Below are experts of layer 4 (counted from 0) of a mixture-of-experts language model. Rows are named router (the router's row for the expert), down (a neuron's output weights, with its number) and show model dimensions 64-127. Each number is 128 + 32 x the weight over its row's rms, rounded and kept within 0 to 255. Numbers have three digits each.
Before each expert's rows: "raises" lists some tokens whose logits its average output raises strongly, later layers aside. This comes from a sample of Wikipedia text that the model never trained on.

# expert 17
raises: "ed", "s", "ing", "ation"
router:143113124112129125104102118107148130146116133160122107187078076094109126130109142152169058147127121146108158127131098128064077136203099178124117069126178138093095098147123075186154124164151091
down0:087124148117139129145096123123157148131081096121177104143100136113133155141173102180189131176045176106145126087152113151129167130121141116155101148158181168162149141156128160082156135133140135
down1:111103128079125151171131109110129103213108118152089150095152121098100124139139044093118095143121117101156079099160102035059170112083129107132099094153112077101141112104113143203098143120144102
down2:149116056118147127112111152140136107110084064165078123155124140093108137141108103155118103146116145179118126111119123107156118118157101121102071193154202160158129165203160176138174141081138094
down3:181126117178112147172090118109120133144106170188142120133178201066109130077087110149172186138134117151127169082154079089112161113132110160190165116096166181123168118106142149117117133179129128
down4:121108113134144144150150131083093114103128080126121095024087118118161148129109119112136131130153108098125186162127152178170151091155123155101099136205115156130092083129126121116125119090169155
down5:130115174106188170175084081139121148108110106049137127189107186167156119098168110107185099157108157159092147111154115175118147193118163085087123123160131127113099082135093153058122088124118092
down6:087121126121092160162116091145140135164155162077148098130142119144110126158078096111116129103152111110120178181153179167114103112099148093121120126155105182177137125083155101117185156126151077
down7:174102142144190101122140092120089100154144083084127133115132188078145180157065191154161124168084135105149185134093130148152132075121053140112135075112119140140105114115117210121144131115133141
down8:196090125127135111148108094163154125077097120061080140160154128118117100146128154117185094131113164104134167139115162103131110104062112164094119154087149132103125078153102115155138058212137070
down9:121143175082103127132135063135106139159083125141137148174165144132112132117119125089083147175177095122173141160174153138162140162112114127141111183132176137124140113125163181137120139197134086
down10:100125151148095165146152130135145137110149081160146115149090115136049092166131138148137135085130089116143180167116126094063091145128113160089162123115152118170073081107127109138132140133094115
down11:116143090142079148085157130076145126119131113167157131110134172151219129142170091170076100082217200173173100082089148192189112109113178132103168130157131112110086107152128182130089117112149185
down12:171167155129087123115131125137135085139113123150084135159172181144121108130134107104140114121109148124076124195110138132158120087060155115124059140137182132113111135149121102237091153130112103
down13:158152159138042087169145085105121113142112133132075171169136124112099101120141109133144131177025149091166176099175156090050129164131157068202081134190101113112189106140113114099129125117075149
down14:151160099139120164136054126131128140136183119083185181128072150163131134078113149115081129140169118111077066217137156152133134117139133089167129141104054112045178126112139153081124123146121118
down15:091118143093178128138084168155181107116130088108082192112137164131095101122154207110093141054111162065138079132131112149113094134077136132142153152115154167123100129107150075088081108139105162
down16:147151165135076140130189120082088166129145115160129073153117044124127095080162136105090141105108140101105140133134106067153132129102141155140185070092181091148134136080102168131095091137129058
down17:139149130144093135120082132111108138154128189115157153095148101128107136157150124102113121172085121069088107189123181070144149166139070186115140134201130104090116133123165105153104108155168133
down18:179077084155136166088114170111131117099118133124111067149089113155113143103154124084118168087171152148117138113102091126145158127120157123117095079174116119138141109179098092157138118122156136
down19:119176189128113121078171142119123144147095108143122126201144112119078162124103219163125102138180162177153145143070130160110125105132106091152098118148138088121123112108113053124104123138142070
down20:133131105130107117122135137143139110097153105117130163147124123119122109185099088149117117117169169120162135166172156123100119077147138110143132127118142126115184117106169116146153118163126149
down21:105178147131120185050164128149108078101150122065121122142105111143137106168153150123071168119124131148132147172158119146192099129134132117186103178100127058138052089141158111193148120142130181
down22:068079106159115183159115107078162131108124101135148114120157157084130172172096133140152183077106131086044171132132110126178120151109145191111122127149083102074116110160188134168135074089155177
down23:142185201168203096111164157163180129128128117136092148169098078134096184065135143142160104152092118081072145164156132137071113094149118104161103144046079157190108060147119116140097086161118146
down24:151126183097103146150151140110117122142111122121145126165093207111104112073139177060146130130128109133151093065132134165081105090066096181145132212078122163126126166160139127088130175138111144
down25:146144093122083160132149107111188172113113114131101174172127165124126165182104055125150104106121186121176141179058123155115109124088169194123086101132135153138145168103131146137167159167119092
down26:120126141144111157129142091091169131073093132135148172122140129099186203155094113107156138158157138127126210135068071125183121106176156107108078136112139165131089076172147139099110129195140115
down27:058148105143107188118169134122170136064089142131101116090052183151163158172119132120137145077120134147125164148101077120146143127111113143121113151133109188156133136117157126128155143169124159
down28:114122174149082189103128109169128151116128218137077181100089128092136158149102122169124138180081095107139147089100038099150099127141192111160107105108129109100192119146131136113112169168098150
down29:151148134093136145093136141127105136114141091136087126134149121129166090136157141154099138154163177115137114218173111104169131119159113105119148118135135130103126119129147131144146128199152132
down30:147142146102156101127110094149121118113046118133140142110121157105147106127073135126109149093155179160167119106093155156124095112053096107098114120120128153119127115143177106184100127151152129
down31:142130143130130141145072121123122119133164130125120133133163119062100068170119149201110065172127129128093141127128120099058084128116035131147123182159196180154099186192159080094136145129140142
down32:092162132151139105083112110121132163130152138119135085132112153099125070136173217158128136156142081168144085151127168103133179154143138080143141155187158127135132115101114119113159151179046113
down33:187157220088115141173109125171142158205146119136149125124103131118096139160139143164109190140155069142112103079165193112158154172137107160165171146173117084075134119142162132148073150122134093
down34:079155137134068168132144151138087078128157124154143138126146190109198128103127082105082117111118141128158154111147155129148111128140124114149143148150137060089077120156237157140117118190193158
down35:120215181129158150136168097107122117089133144111152105112127165079100146091063195113159139085142142125116137148124167156129148139176041150149136111132126121139106152136117123167083133125114158
down36:144109081135084100104193145103132084159153134160097142120140133140132083143143067046111128130173176175106117170153023115155158182106103123136144133140120098144187170179154026108129164161131141
down37:144121102169132111063123137130054148153079138113096146134130161067140126124117123146099134152116157079142143179129106065169151145113125133121082117121078178117140154194083171181117102139070133
down38:133159171138182119135165106084101176113074136115105130065133142157100117160163155121169092109164128126144150143123192145133083163081139200093105140182162133137106103128117116162092111103143103
down39:106117078133122101170137159124150132047107114129122132189110144096114170098146139137146118135129170127116111182140158162113117157130144140138123154077167120091143098106135067163119128090120163
down40:143137080166082150159089144120105190137129159165159151127144094166172162119147136128126153130155137131113151150144156136161103166158095098098152093196175183096132219110134118083124107087127112
down41:125164159140199150141134102125096125132079199142076111132104059109155095121159100096131155130075136178114116176143166084154129108118136145055070141132133168160190129189125103121065114117121169
down42:128149093113163194185076117096132125182120115149115136091092125148127112094163130153110111130108087131078124082064143154155112091147086155115113153137180097122117148136095166105136131111116118
down43:134141127122084066115137145080146145124133107090177102112178154114147100115134116163133116157144138104164112051146122182079127163173150073115189122166117074138139163131115136151161136152115095
down44:121134117156134133118138088156118131143118127110134162130127115163160156120151133017150110117145157179100107185108135096132193099124159149094107187093166192078107127139173144132201091148124133
down45:116103049143163089132188135129132115133111124140070157119163078128139108124167147131099141095146133069117143098083181106120137150140165125127116121096095181121056103151124142122082137065134085
down46:129154156134141176130156053146114106099131152093143145090168190104142119141165133088176160117133097052113098097109176132097115087092115109066181114156198118120129156118152142080151170116129105
down47:097080156172130066105163193083160113132126138100174143106180080103148123131139111109127134168096129158164160077173162105140151129101134124152107171133143148236168119135096078184210139089143104
down48:100099123155096188140164163106124158169122127197156184145120062085099076151083151110163124213105131220098195115090158121080113159115124109120217101126106155119124126136161128110103152102143079
down49:145158116070128135136125121094165165156100130157169169078123129119126123082102104130071130107164123182076083158185153195119088173110118113160112139133145149156098113071085182118131100139173126

# expert 20
raises: "s", "-", "f"
router:156135172106114187098170053100149124097161104082119135184169131109173180101111135139157078126150170152082123146159110184142067115157109144145126130162137123160109183134161117198077120102026132
down0:170119121040124144123121130100132100150134144122133125175121096131108083144136181154129101113160123182076146147121109140068137143214159115130183149153141175138155138118164103141098125162149147
down1:126103160044096214128111129063153132086121099101072159094147153186104094171087161128123106062137142140144123116109145127136113072151165133084102144147160094152143108106108097155119070127183188
down2:123153097102131127107194151166097122122113151163134114122112134183151157091216122112116092199113126138120171122112143078213127125164105143163140100171178160116120132157133132107131063102051111
down3:121104111069147093078166132107107076131139133133119147094082088114118122152122045130117035169140155130101153201126145116159161160115146098181160082102150190071149088109144176067131142152084141
down4:115123092159112090111169118084061129108061114122143105119085158107109191113147196143108084058145141091112126152113067068161154122139152107183100137137144161135105134125079198142157133126140142
down5:169163114156106117116112107150074128057155129155149134147141127186177134160121144158142128048080114143168170159129157155101078130128136114099107102121089135127128130128147114110173082146118200
down6:110172156129077147134117116079130086151120055161107114113103097114155035063152096116136107137106111147078070090157131101147099118114176132178122108160099133073081105120175145114148145146158140
down7:141123145105159143093092073147168119086099169121145172160140135119156143178155117163141131079092083120089137057175112158117112132096098174141114155129139112128132201099166154143131096147140137
down8:120151131092138074142109168126187179101046171148117131111099161136109131113173130125153126098123102142149101163142143073149090156225129111151120124152127135107080166125127154135131142171106127
down9:170169113101082169125156137123109144170102143136168169143114175129131087147087166047142159150136203153155099115128099085142144127114162120091134166165065113154213151077101122082173091099113128
down10:126157176136084125158097123145187155097046165147095115092120143150200123141086118130119109112131116128129148143094154144181101145212136126019125095124075145143073141129099093168137098147188198
down11:125065160145075049122162098137113109173093177155137139186143071152096141179080102118131129162110136091131125132094121091117148099176076141123140143151094114085109166149063167171139092160121155
down12:079113128147145089146136174140131134131100151144135126163177121148194167138100104146120168069172131114137164144116132130099133192120136109121093139146108192080078148115092148152166114077137134
down13:111181155138091150115129131096107164159215135098137125117188222148140066131106138115146130126140106160083076119121111159076128080131121131122113132139129130144157153115174126107149100084154148
down14:134136116060097143105108108175110129152092124119076168141086141177107103078158095125173135211176141079145089108114062176145167116094188128111162116155117114133196121106097132132161120104161108
down15:147174134186058148124164140160184075147118166126160122186147107121165255121131133112180112122102121109082096121130134106102129129122155123109163108140102176085088150140112151182186151071137146
down16:069154173108097110140131100065167093072120115111160162133138102157194119179157097086152101140105076197095190090134084136154092154123095124171111162125122119127127102111138150126143149126112089
down17:133144128117115136103151114133103179135102135210137176129107185169157144112181054110144108115165120128102108108167118136108115150084151138107111105169101099114163160120119105123111149079119118
down18:144158133105161173170060127155138110131152120113118149120173142123157132174096125121132217075166124101113098152100146117096081173123091122109182119066127104100132111126092092057103118100167120
down19:140182162120151166159113079115183124138133132132083149102145106078134116159126094188148165172121079110077068087107164047152167107140102124131087140125147155136131097092120160147118086155162158
down20:130067093143110121109081055126136151134126159126117117082103154180146160164176103161124131153066092089144108103083161154146118139079106154153148110167123096137132130136128164083141163109175133
down21:161147126064108147074162086036202125140134118121132134123128110126091130149082119148142047122125112118100141120139218146049139127131131115074147125158204099148149169109106155156082155122179080
down22:143101140111153139133112101133094164116120121124165098153097178071130129157168105184166135156140160141153122131123122126121119106099084075097113155151184130157153158113136093154109114155100110
down23:178167105174074140160145059124134138142046103189085132060121115165130159104128076200096163128163158081128156160155124110110118137108102121134156116146162086061102052130129141162116139189172090
down24:131105136133159178092135113107170123145116069140148105108066072067151045117141127140108122089101138086096101166146110109125110139141129136147123159078115137107110101140116100121132148091134156
down25:143064045174136153166150122158092098107062153104147116167111158153187070137145164102108074138087131163142149111131152154092158128152131111095135189151138156111129128193112109164094098080206159
down26:158086172137163133158086152142095180169133163156132097139115182235119169115140182123109124074151119148154124168166128086081151120092152163121107122095099161117137104113180222154116109133162112
down27:090164090142115172191138126143111091159192081143063108062176111157069098141091112122107139080170110119145106129096111126131203143104149117074052101152138138133142115133130082128136118133157139
down28:151119185148058128113179160126118098156135199141123102112094176100157175136071140097131126134104108166167157122116187160094116087147160136155145164125090111090099107147136149156094135154255080
down29:147117102147146104114096147136119137071100141109115113109131157117119131149137101191152123141115134147180133154084115117122092149076121125106180107200113062143123072136106098077098125113157136
down30:113102099122174102133110121149140158081091184127175127090173129092099155150123076101123128131165127143202120175140156164092187179132089103108152145148137148154164132135113083108157130155130140
down31:132112104158118104133130135135103154159103146184143160085108109134161079184072075152088165105161158106125178123148151143146214141091162135116118067178142182106128101168200122092135128132101145
down32:146160094119129130157105087107125157134084199019103137091155090127115110139166088035178120137139155109097120080116128200114094151138103186159093143124166182054113141129165085177131197137114142
down33:157096113092103141140162143140106120108154133072048144097143108178134084153072161177126098136100133081145168128149103123165150109190123129101158078170172106073145171132125169070150141131076105
down34:150088121148157102189131123185138154107123180113137144091093132107133154138116160090141136071135158157091128157121143141116157137108098153060118157057100095145134094118122179165125129081085136
down35:171086163130198168083103134133171075130156092100138135119107069114125125066104166111156083132146166127129135134113090114175152133111154108209171127142122145140105111087141215110195136149129148
down36:192126085106118107144135096126181102167117147116166161109138098174130114143139166100129145098113059164095151133109144136134119132078106167163125079156099078150139075113140177143130086172193111
down37:094177099168156176140125103184155142107112153127074088085024088093113172074141151139170156099096183191099122111173119131152081098107139104147112112116130204143145140122079158103192157122131104
down38:160125164141080157136136132115100128130195199158091113149141075068122163140127083106180114157125105140148134113106074143125150133179146121156132105063104120126181127120182093146129138153160086
down39:175088114070135123118082125182096084174150098103085138132118054109076095179115113173075133195112118074123136084085135113157133135120165125152155142118094069135167123086093177122134130162076153
down40:134120151153102141124170127117088083071152066163129189100114108139167097127154128134176157196174195178054157146075160144127185102119160135063106089182089156090145121092171097113089150137144146
down41:146105118106122115110103138134159072114109161158094131080132127134128169076163120102151078109102151133091145165111172127120143148118138159150131128208128086126124105088177106098160110148072148
down42:139099088109147123181070098121105156139075054156083130160065147139096089057136129050145121154124175173093142092159136158163104153101097098154141150113153162129104095166060111113133112116087111
down43:117142112117176118085156148137122113097101152146140099182103133152133158162184126106123110117114157179176094194125172143094118113122167107098124098177119206146116133152098083106100115127099137
down44:098036104115108195112102128140164107173063125140162138133113157103159143111107151197118126097144140097132096113130083111113099135098172075140129134118083149154123125126148094117124111129131123
down45:125139099129083124145110145083087145126106149192133122152087083158088129102177137152149150164155084144145049125165180135109110123155132168181181126118167125149146111085096113084144108098135129
down46:161086121157133172133137155107087134112153135156121180137177092060143137123125129144161183147200101130164131132122097097124113139119127104157128162130149142169149115157116100096159130059162104
down47:126109141104174016118099168096089086114151128081126127105154141084145163156139138114123156163154217156151155154117063149154101162119197101110149113129150155152070166154111107102088130092140175
down48:109120133121179130166121137129146107157102061166140105099111151130095190135119161128141168117148159093113137111110114083126143086112101130137075142052045121116191093157051199105089132197141119
down49:117092093110152075068108132124124089179124130156074069160127136127114187154124107246104127129130065131146134136174133095170091127152113097110130098045143150160108192113147117135085119131147112

# expert 7
raises: " |", ":", ";", ".", " ("
router:155085140145136112145153134123175093090145103136157134132152134149132125092127117118151101154068142164109121120132171164114159132098136149065082072110111137130129124098067101169124186093068098
down0:123133145145145154158072127169130137164120150137084093139147166138113116149094151119152127150109162130058152107115103105049143168139114091139123122093113130162132139120083123126091139090138143
down1:140120112138091125161192136138127097138103171098077097122093138142054113075160137167114122133152116127081097091176130150131105088112162119104095148137168133092111120094066162126158108116107059
down2:122174102176144152136074151138116203129156125088130138126131149106164122141119110138180123157091181142139083085102119084145119101086139161101144081104150157161131125118090115113118153123126089
down3:156157145108083138068154098105170211090130112122091158068123140164153132114128123123133144130094150135089150126100156072146113208138099117136133104204120142111070140101118166143197096137102106
down4:120178129110131121136078124156144135146102138121119096170136085170125158138156106158138200101179137111182127137065135101097151111125086153198157090134150086137183106164093094162100159151124229
down5:072120104130154147138096049151104003117109110070124155135162125158116165126147129104150105148083125106172093086120130198143124161088112127118142117144173092129121153060094081134118153072117084
down6:091118121078113121136053129148050140119179160127146169113141081153101201143129164145134137120103139152054120160103150093145136109079142079134096146098071117145181117104148159215171151100097130
down7:129139092124141168127133109185107080137108125113124141115093127105150121138088127095114092069146079101096103123154089136201105104088092150119113159131099186106148141077112159073140077116087118
down8:175145113156102103133158129142153117095111088101129093133154148161097110178104083113159168157085135128101111165165167116146117117108176134140101129128153151146099124134164148122156171128127136
down9:153093091176152179116158160061123117121157102120124183058154102084141094174143170150170137093070155095086156156111178052107139133143107147114140138164118115165061111099177065135133161162110165
down10:127139137111113110131160125128175088160125168093164151127076138160132149134160111155159141077145097122169107173088149158126161137112164175127080146124097137122128143122140106109142161126140105
down11:097110164104125169133115188126106146138167173166119149158053141088150136077145088151122079095067135094101114183178126135099140169175136113112097065087109111127084116086113118132139152110117111
down12:142107137067089139124153099134158174089101112168133102194153151186140087053175116086155207158132136150125108097104086105073108124165162124135113093091099165096121087149129123156164104109074100
down13:086140206195150100175131158131107129117135057083122131100078119154208158107124134105131149125149172153143170165063152115222137175143146153113130194102129147134087164171117122156115114141187117
down14:189072097097103122142134113129047118110112139086126142126119089072159083140126137142163077123144123113099137177136090100120091136126138109136076096090060138114154125127115128157114161117157147
down15:195140125103140111127143102167122109165081087118063099154171123094055038155139086105120076138123063135149177110092116150111075104169091157152120145122122141112119141145142091148098111159105113
down16:139187105122097087103167150082157160146113099154104103119156084058158094137100153085086119156107118125133096131102133064082183198146128174126170172113132105148129076131111115136162195153102134
down17:115103113160101066163120113128090099146059061150135152118090114124152094066122148096119086175175115214143140155152095149148155179114117100144167148130176088105083121108072106128111149121157099
down18:105171144106126143102135123123085053132176151116147134123152116155132141149140132118125067070109122087122141168163110125089133092097122216123133111125071111160150108127215108181148184181145136
down19:114143127169081107096131149150127106105177149143050101149112102107155105138148102117121168145100138114152100152103145145103150123092105073142079157159125135119141117189160103133138138117101073
down20:134145172148088118159106136139187067141110212112097101116094151099162165174105169142124098121120188139117158103108112155139124108174135109131089160104122082223111148149144130102124170112164147
down21:140103134119146090119093086117083095146089141099168129137165124115138115111120165170145140132102113114216056196102142178139111100133114048179097137144132158133148133160091135162163172151115201
down22:140053085174148142163129147104108124110111110096136131172131124123140119186111153158120154134161152096087121081137101195157113153075126172113126119108121150099119171082107131123168114126130109
down23:092095126151085110145147098122159126127161159127091145164133102149097138121148111134115080134117112126188125142165187204109120151158086178138090107124138099194085130116133091147095099139175129
down24:096154101128086152136102150152110107092143161120084099098140084153137164117134109051128147087145124124093120140101163041131125142099070123072133119111102149170132178086131177133178175151105123
down25:164134101095070180127123111150142141159116157143124152068173058084137161136129069110174115118114125132113196156125147149117090135136129134138128107124119123121121152107075107144171139125165150
down26:151119151115119092127044113079128126137149102146152098134110030170063152112107135111148100154152159147135070124136111089152096133077180185111113163121087103158152137120095119121141111152128119
down27:086181169113104161160096086138094075126134128129133114056109128149123147137126108115096150070159119134117079129130070092130105111112148107097120100136144130171112126092170121125127071126135097
down28:090177152128147167148086152128157121172135134129096097154190087107157109150084100131122065093119135073096104099068129133119153145060071120143146157137142138095152107073183102124103161153072143
down29:128130121118119126129071139093169161106148061158140221092163114149148075089074137165112120146074085170105129095163168149142138179098161168139086106142105132151128129127090073155151167119122137
down30:118120127077119143057073142115130057143121115103153081081104127190114135154134137124093103117101105128161160184142109167090110124065180153177132132126178119130112134150162169173105174115178125
down31:089131135126075139141069140140108163120146105148150153085127065165133128113135169145098135119141126085194080089166117099141141111189082147108107107130144133075095105126076182139091169143122105
down32:107085116090075150171096135194111137111109174075119117111159131118168114094088128183117167092101146140124158135147063075162112097153102119142082086115105145147113113147110129113074121122142134
down33:126120104196130110154100171176110078108120115177105082158122155125141145129096176123201196132154084089111146126094213162126096080127147178175103089097106152149101167173186090149181120080176153
down34:122112147163107096108165072084094085144164097156095152186153137085142134121087150132113124116141167156170158091138118114100059139095054137078111141122082085106117106143125127098096060123136102
down35:138052093127164138121147125086138172122103164112097150131102145175131160155074109108197151188158157107094125115090099189106116116160077126117113217143145143103127113183131130133211128136100079
down36:147149149134153149154170126092105124140079135145142149129048143169123147181140066130159105122146162062169172146095100166148109131148189149141056103118078103152042154074133085089140129189127082
down37:115157124129138104101110169127086172098092168087083133177109091125176126067074143166123160081075143164114076136122141135168168075132106065097125102123139142147151138103097152132126073126102156
down38:096177127147139123185139136156194127137114161113194098053140114173175136188088134163103170115149185142162121151098091107094110186125102111104129142128095090141104199101098111078119065103116122
down39:183115132083108127181109157106112089134116124128163173109089137140126073161097142136092173159081125044132157163172164064139214103134166145161165150168141146124182159159132147148102135110140171
down40:105153118118109144168130090122162211123083103147138140124111089166136113163160140179124185147137173138092177140086066073132100155164089127104107124162084123063134107130112109146104155172070089
down41:109145143126120125032171078153139117129145175102160122153103167191182171066140133096140064123110090122149160085121134140112179140120136125161152196128148127167144127183143128044063130183115109
down42:098151110135126140122125166163178124138202155141103143182191132166121114166139080134143185149141123130114109138106120143093098108194081153115143117115067153102121148110094119165177125141165096
down43:161103070140115129175121174120146144128166086124133137135196157110128186141223129121215145132085133114139186096122136193157094096119135100098113141186156105080139114126169078090164103108088141
down44:121107138089103107137130141111174166097128133106091147149130178205125147101151110133192167145196173229126132065116089082160138144148184178165122119090153119145141096140146122101144103109106085
down45:170118125146145124114080163110147172100166102102156132166135124158174169144220166090118128164103147191161076135028081135118117148117127127111141127124172102139088139151128127132174113178142173
down46:074139140156123140102141148125170119072131146069113170120110113136154127096098170155123130123183126105130128098115090161143121144128121161108105170112127127098135095119117139179179124138142103
down47:130130193121089132119123137147093142114112147137176141104117096139177129171168107123116091110101127211101174131121158166169121133139137132162038128131171114126081128109182084130120082103099131
down48:128134112108172137100094102064079154151143127147089137094106117149139098122143161169152092145137115106102106182145085077106082120163169083107114069094176144097115158159104122139086136124169180
down49:127091154180163131173116136200151186132140199126122175214136163155186219109103127103162145153059160122137164109120117169116098130148152124108138094121072147133136106169178118156161123140114133

# expert 8
raises: "-", "=", "s", "S"
router:166113158118149130141064124102101150130119142115145113091165136169104102144187120065115088142092197140110174169209119109129082151083167092113138104145135123090110143098159057134195113162112071
down0:138095097116133188095163130119095112138099138099171119141158113112112112112102133093058131155149155148157154163144138111175155141104096093157125106146161113065119095140148114136162118146062125
down1:116162167086173128101103128191104123125117143066117187200093125095174170126165098115123183149135162161118220159116161131133176135176112093107132132161135085143066088093154155095140095127135116
down2:141085147089143123132194129184196119129081167109092115111138145108066215143113165102103122115211121095143138128119157143150127117169084109115117103112140099083101135175094124119126036147110088
down3:138166094131128133130070134150155091121114144207119096150133146118134072108153131092143106104095112109181134124175125124159116158129134146106167091178138117138185168199084116114102116103123088
down4:162140092139137192043127186142116136162106097105162103191119130155129102123121052173100137158073129130120118153116143200215136099078105126172159108148162179116179110133060119153120196088131082
down5:138080131145111144118067139144128140139128137131086123085064120122151160124168140117135049071156148128086151096135150185047098144100113167110162181120153133168058077128016173170110151164170182
down6:146117208158092132117082110137121149155063146095154091141141087126175191149192160134092122137124108131093115137058095131124091154180143119087180140085161148153157124105148118136125173144150091
down7:113152151097124164143142131092171106091134104100080108086116121089114156125121139137117102143105130179130108111123141187142085130103149117162076176151149117085172112200117167148150108150156144
down8:138121090119141144127172137158129155114102135165192131135082041135049129099159165142069160098125167098164182109151132134151126108138156107134086122102125118136147153128191078089127199107159186
down9:107082106158121128125119109131127186110146160203132150166097139179137206140156141159089076109099109064146154089138198179085050134158127141119117099126101123119104145188184106109127133228098143
down10:106085132166110140117119170122101140157139132095076056145103084166130149130091134135144175089061140159176179138192213151100115143104174115200191114131140132109132101174148128071150132168148130
down11:069100082126170169115156173126144149139142186154099107194104109129175127084174129106083114115081124128130166143147133071130072133164099089168111099084132120102112083144112160103173176100166129
down12:110086024106173094120141131098086118143167115093081150159160116128148139131106127159142145136093172171125061107175172118067121129127103089097104167154162109099129166170074115118127129095112185
down13:152168063070133120099179132104121084112121148154139125119102118138149071146113151105167110119140146166139106126142140159152152140122091161195076154137110083130146120144137120081129107123125175
down14:118138076172184194108144154095094127126147177067093141147098105136183125120123158121159174077106144120115113180124117073148142141094117071137145163178121160100140175152158196097142139145088164
down15:177064126096185145099137086159134164204082117118168111122175164139151149140136174148095134148151137136168146141107113144146152150148092101117133111077149157127142098152065097179127088089154138
down16:178109125168133084160092159064149164168092132134134178200122141118135070097113123186117147166142123140170147125118101175131152081161103151109128106139138138141159166153102140159120158173125109
down17:116099162157085147143150136069150153104134060118080102125133116125137123132137130172141171050133146149123081077096135109106105148078128069218108106110150153072165158093148172152115161142148167
down18:099146134126146120131151153132137121088156104073096096141121142105114144127058116111159125143065133118120120137171173102141151139085133140144094165176138082072142116072125149074146095154121162
down19:100167129131106162134143098161121161090150136053163114153107152165107097110177155088191085094104144148211099166120194134078064172109105100137074134129125136144111164175128105069117095134127175
down20:146142089154165109124121182126142202132116177118176164152105166154134150151145131148148175140164175125083101061069099133126170086062173168130139154131161107159135158114127174098086078132141132
down21:088153157097081148110134111136126138163147105182128183166186181123155150116095095185139066165182174128154096103115090145096095156112129138180111203154127177145125166152137087128133101083097114
down22:169074113109132134096079110181106143136103200172139144142166164219106131119154104157141122135152171116145167189126071183107139132125168133126166115098093075132142111164150133085124103109187160
down23:127156127142096149118122121131125104141172113122091139149119154195075137113150104074096122153073129125233148113156146171128081164100140110131147143161129147139115111108115098084148145078112102
down24:152099137152125118144139092133127135083097104123118188140088097093044081147125096122189129132072086143120150156121123126148120167139064155171092150142115127121113096066137112135069174105165129
down25:178100153071099103098118183188144148123119180109095135098081166107143165107161155137055147170105116176124104108171119185105121143131077099142138178161104087142098098177040166184145151113122189
down26:199107174165158133169176088161093141134126145156112140088170176124125095162079131145099131123123135151081044166089147180128121134092176115154123160122086114139164157100174148144151167158125144
down27:118140138151118144094116111137145161119078113151120135130136141147139093118126166077107102125167152127152132163141104090175146142126151081069095122105109115136192161163129103213151128117138134
down28:114185145059132107111125062150146148098124078163149126135115144051156056158220058126154128185175097086144152114048126139129217117181109153118101141164124103126170175135142110148145133079078127
down29:160122133093121163170177148089079115113145145109125113175147202108105079121136108162161107174178143120097174145115080137097101151138149136172109132125170117063126108061166132139110152088139168
down30:107112120129143147166173147135111159092144092124099159143107127122152122129136125119155172136055143125124099097182195134112132149102133176183126138128125123101077106114160106097105106118104095
down31:166121090135094159116143072109090134091163058117130138095171163150140137202165110112069162139120093128129111183159163198185113100125122114097164067120114098119089148095118089092130108162198187
down32:113150150106131099107143145134116124153123156154110109116159111165148141130106154073164143136120128137115140166129146071148180184102175120152104153075125129159167180178098127116117151116107099
down33:180059113094158151156074111126151166090147181162140082126125127115138146153107140100106110064109110099119086156099122163135122091099155134084137109113135157106135126108082168151112126145123143
down34:141121116125118133118086189132149108133133101132129143115081136044119132092112186124087136115184069113128163114123097120188132141167074121129144152130107139149070087157159162086100156117106126
down35:127112146164100134191135119161168109167094154148105160135183203166153167184098140140167089102148210127155059165094186133114181101142102064138132168175114208119141135100163116152138109214157096
down36:062164113178188102138197062099134149136118148133108148095135104106177150160147103128169132161156145158078113189106130108105142137142095083118113100149130098122117136113089080076077162154168097
down37:128093098117148124109091154152113152107202118167110154183085122113126133091169099160177077132142083136145202115145099130120127163133125106151100150115101164119123152062133178122134105086133149
down38:160212128151171166101120140142177122146119140155154169114109160133122119151117080075084097103143098108135132108171077154081105075129114093116129150147174146134086146141108149188128103125109150
down39:063114151158155146132127107121148135134075142125124129165139173112147174103081160158111085091154167143146100182104074116156119175120126125070109088093122113137110122118185159143117116167100106
down40:101088141142066145132174144165109101118175159167144136156138178132116133184135133148087146149170145139140112173134078109134090179132142132074123158056102099131095071150140125144123133119166113
down41:095053181135150177117137175105102133144109107150111121128083188183092138053089137162065110128125101095124075115099167109051081129164167105134143176100121151101137159121141131140156103170196121
down42:136105116138133111212117102125106163158106136099153087163102113120143121136071112087070121126159163099145105088138128140140115172184113135049137142076082150122141211112167169112116173135066100
down43:050088148118128124161160085117094192106101168099163141061091128161122144108149078151124133171094137148108073143103107064139150109118135130128139066145157143128135093105101119162118186108102129
down44:158146157113122122107115106092140165128119134160140181131135167102157103087122132125137126122146099166085064160114077089087144135133093176118110131124145116136122146113084157215097090113126115
down45:117135129114147098136170120168144117149127134158117106143131160135150118129162083134121139122162141204175086087102091148184129109095105130103169056156110108205097074137092099107101094102127091
down46:191083136087146089147118163157105131099178120050116129146136097115138097109139143136145137102064129084199157039115105145169086116108163160076161154107158159134121105133104124151147103115111121
down47:098137131123102108102147131133106124123134089125157126125171095125121132092128117120118106152123134177124065112104118138117154141143084137125178152074143145070160144131103172114150159126092105
down48:050110157134126088074139154136153071124095199099085100108119153153114105112075134169113141094146153129146169148162091189101130158128185097137121136165117081177121093107144146110076092148147191
down49:137053100141138129083087141172125141102140148143189117169150084149146074143109130111139149039112137134184180160165118115105112089159102152080108084106125139128114133108090091114091133094111113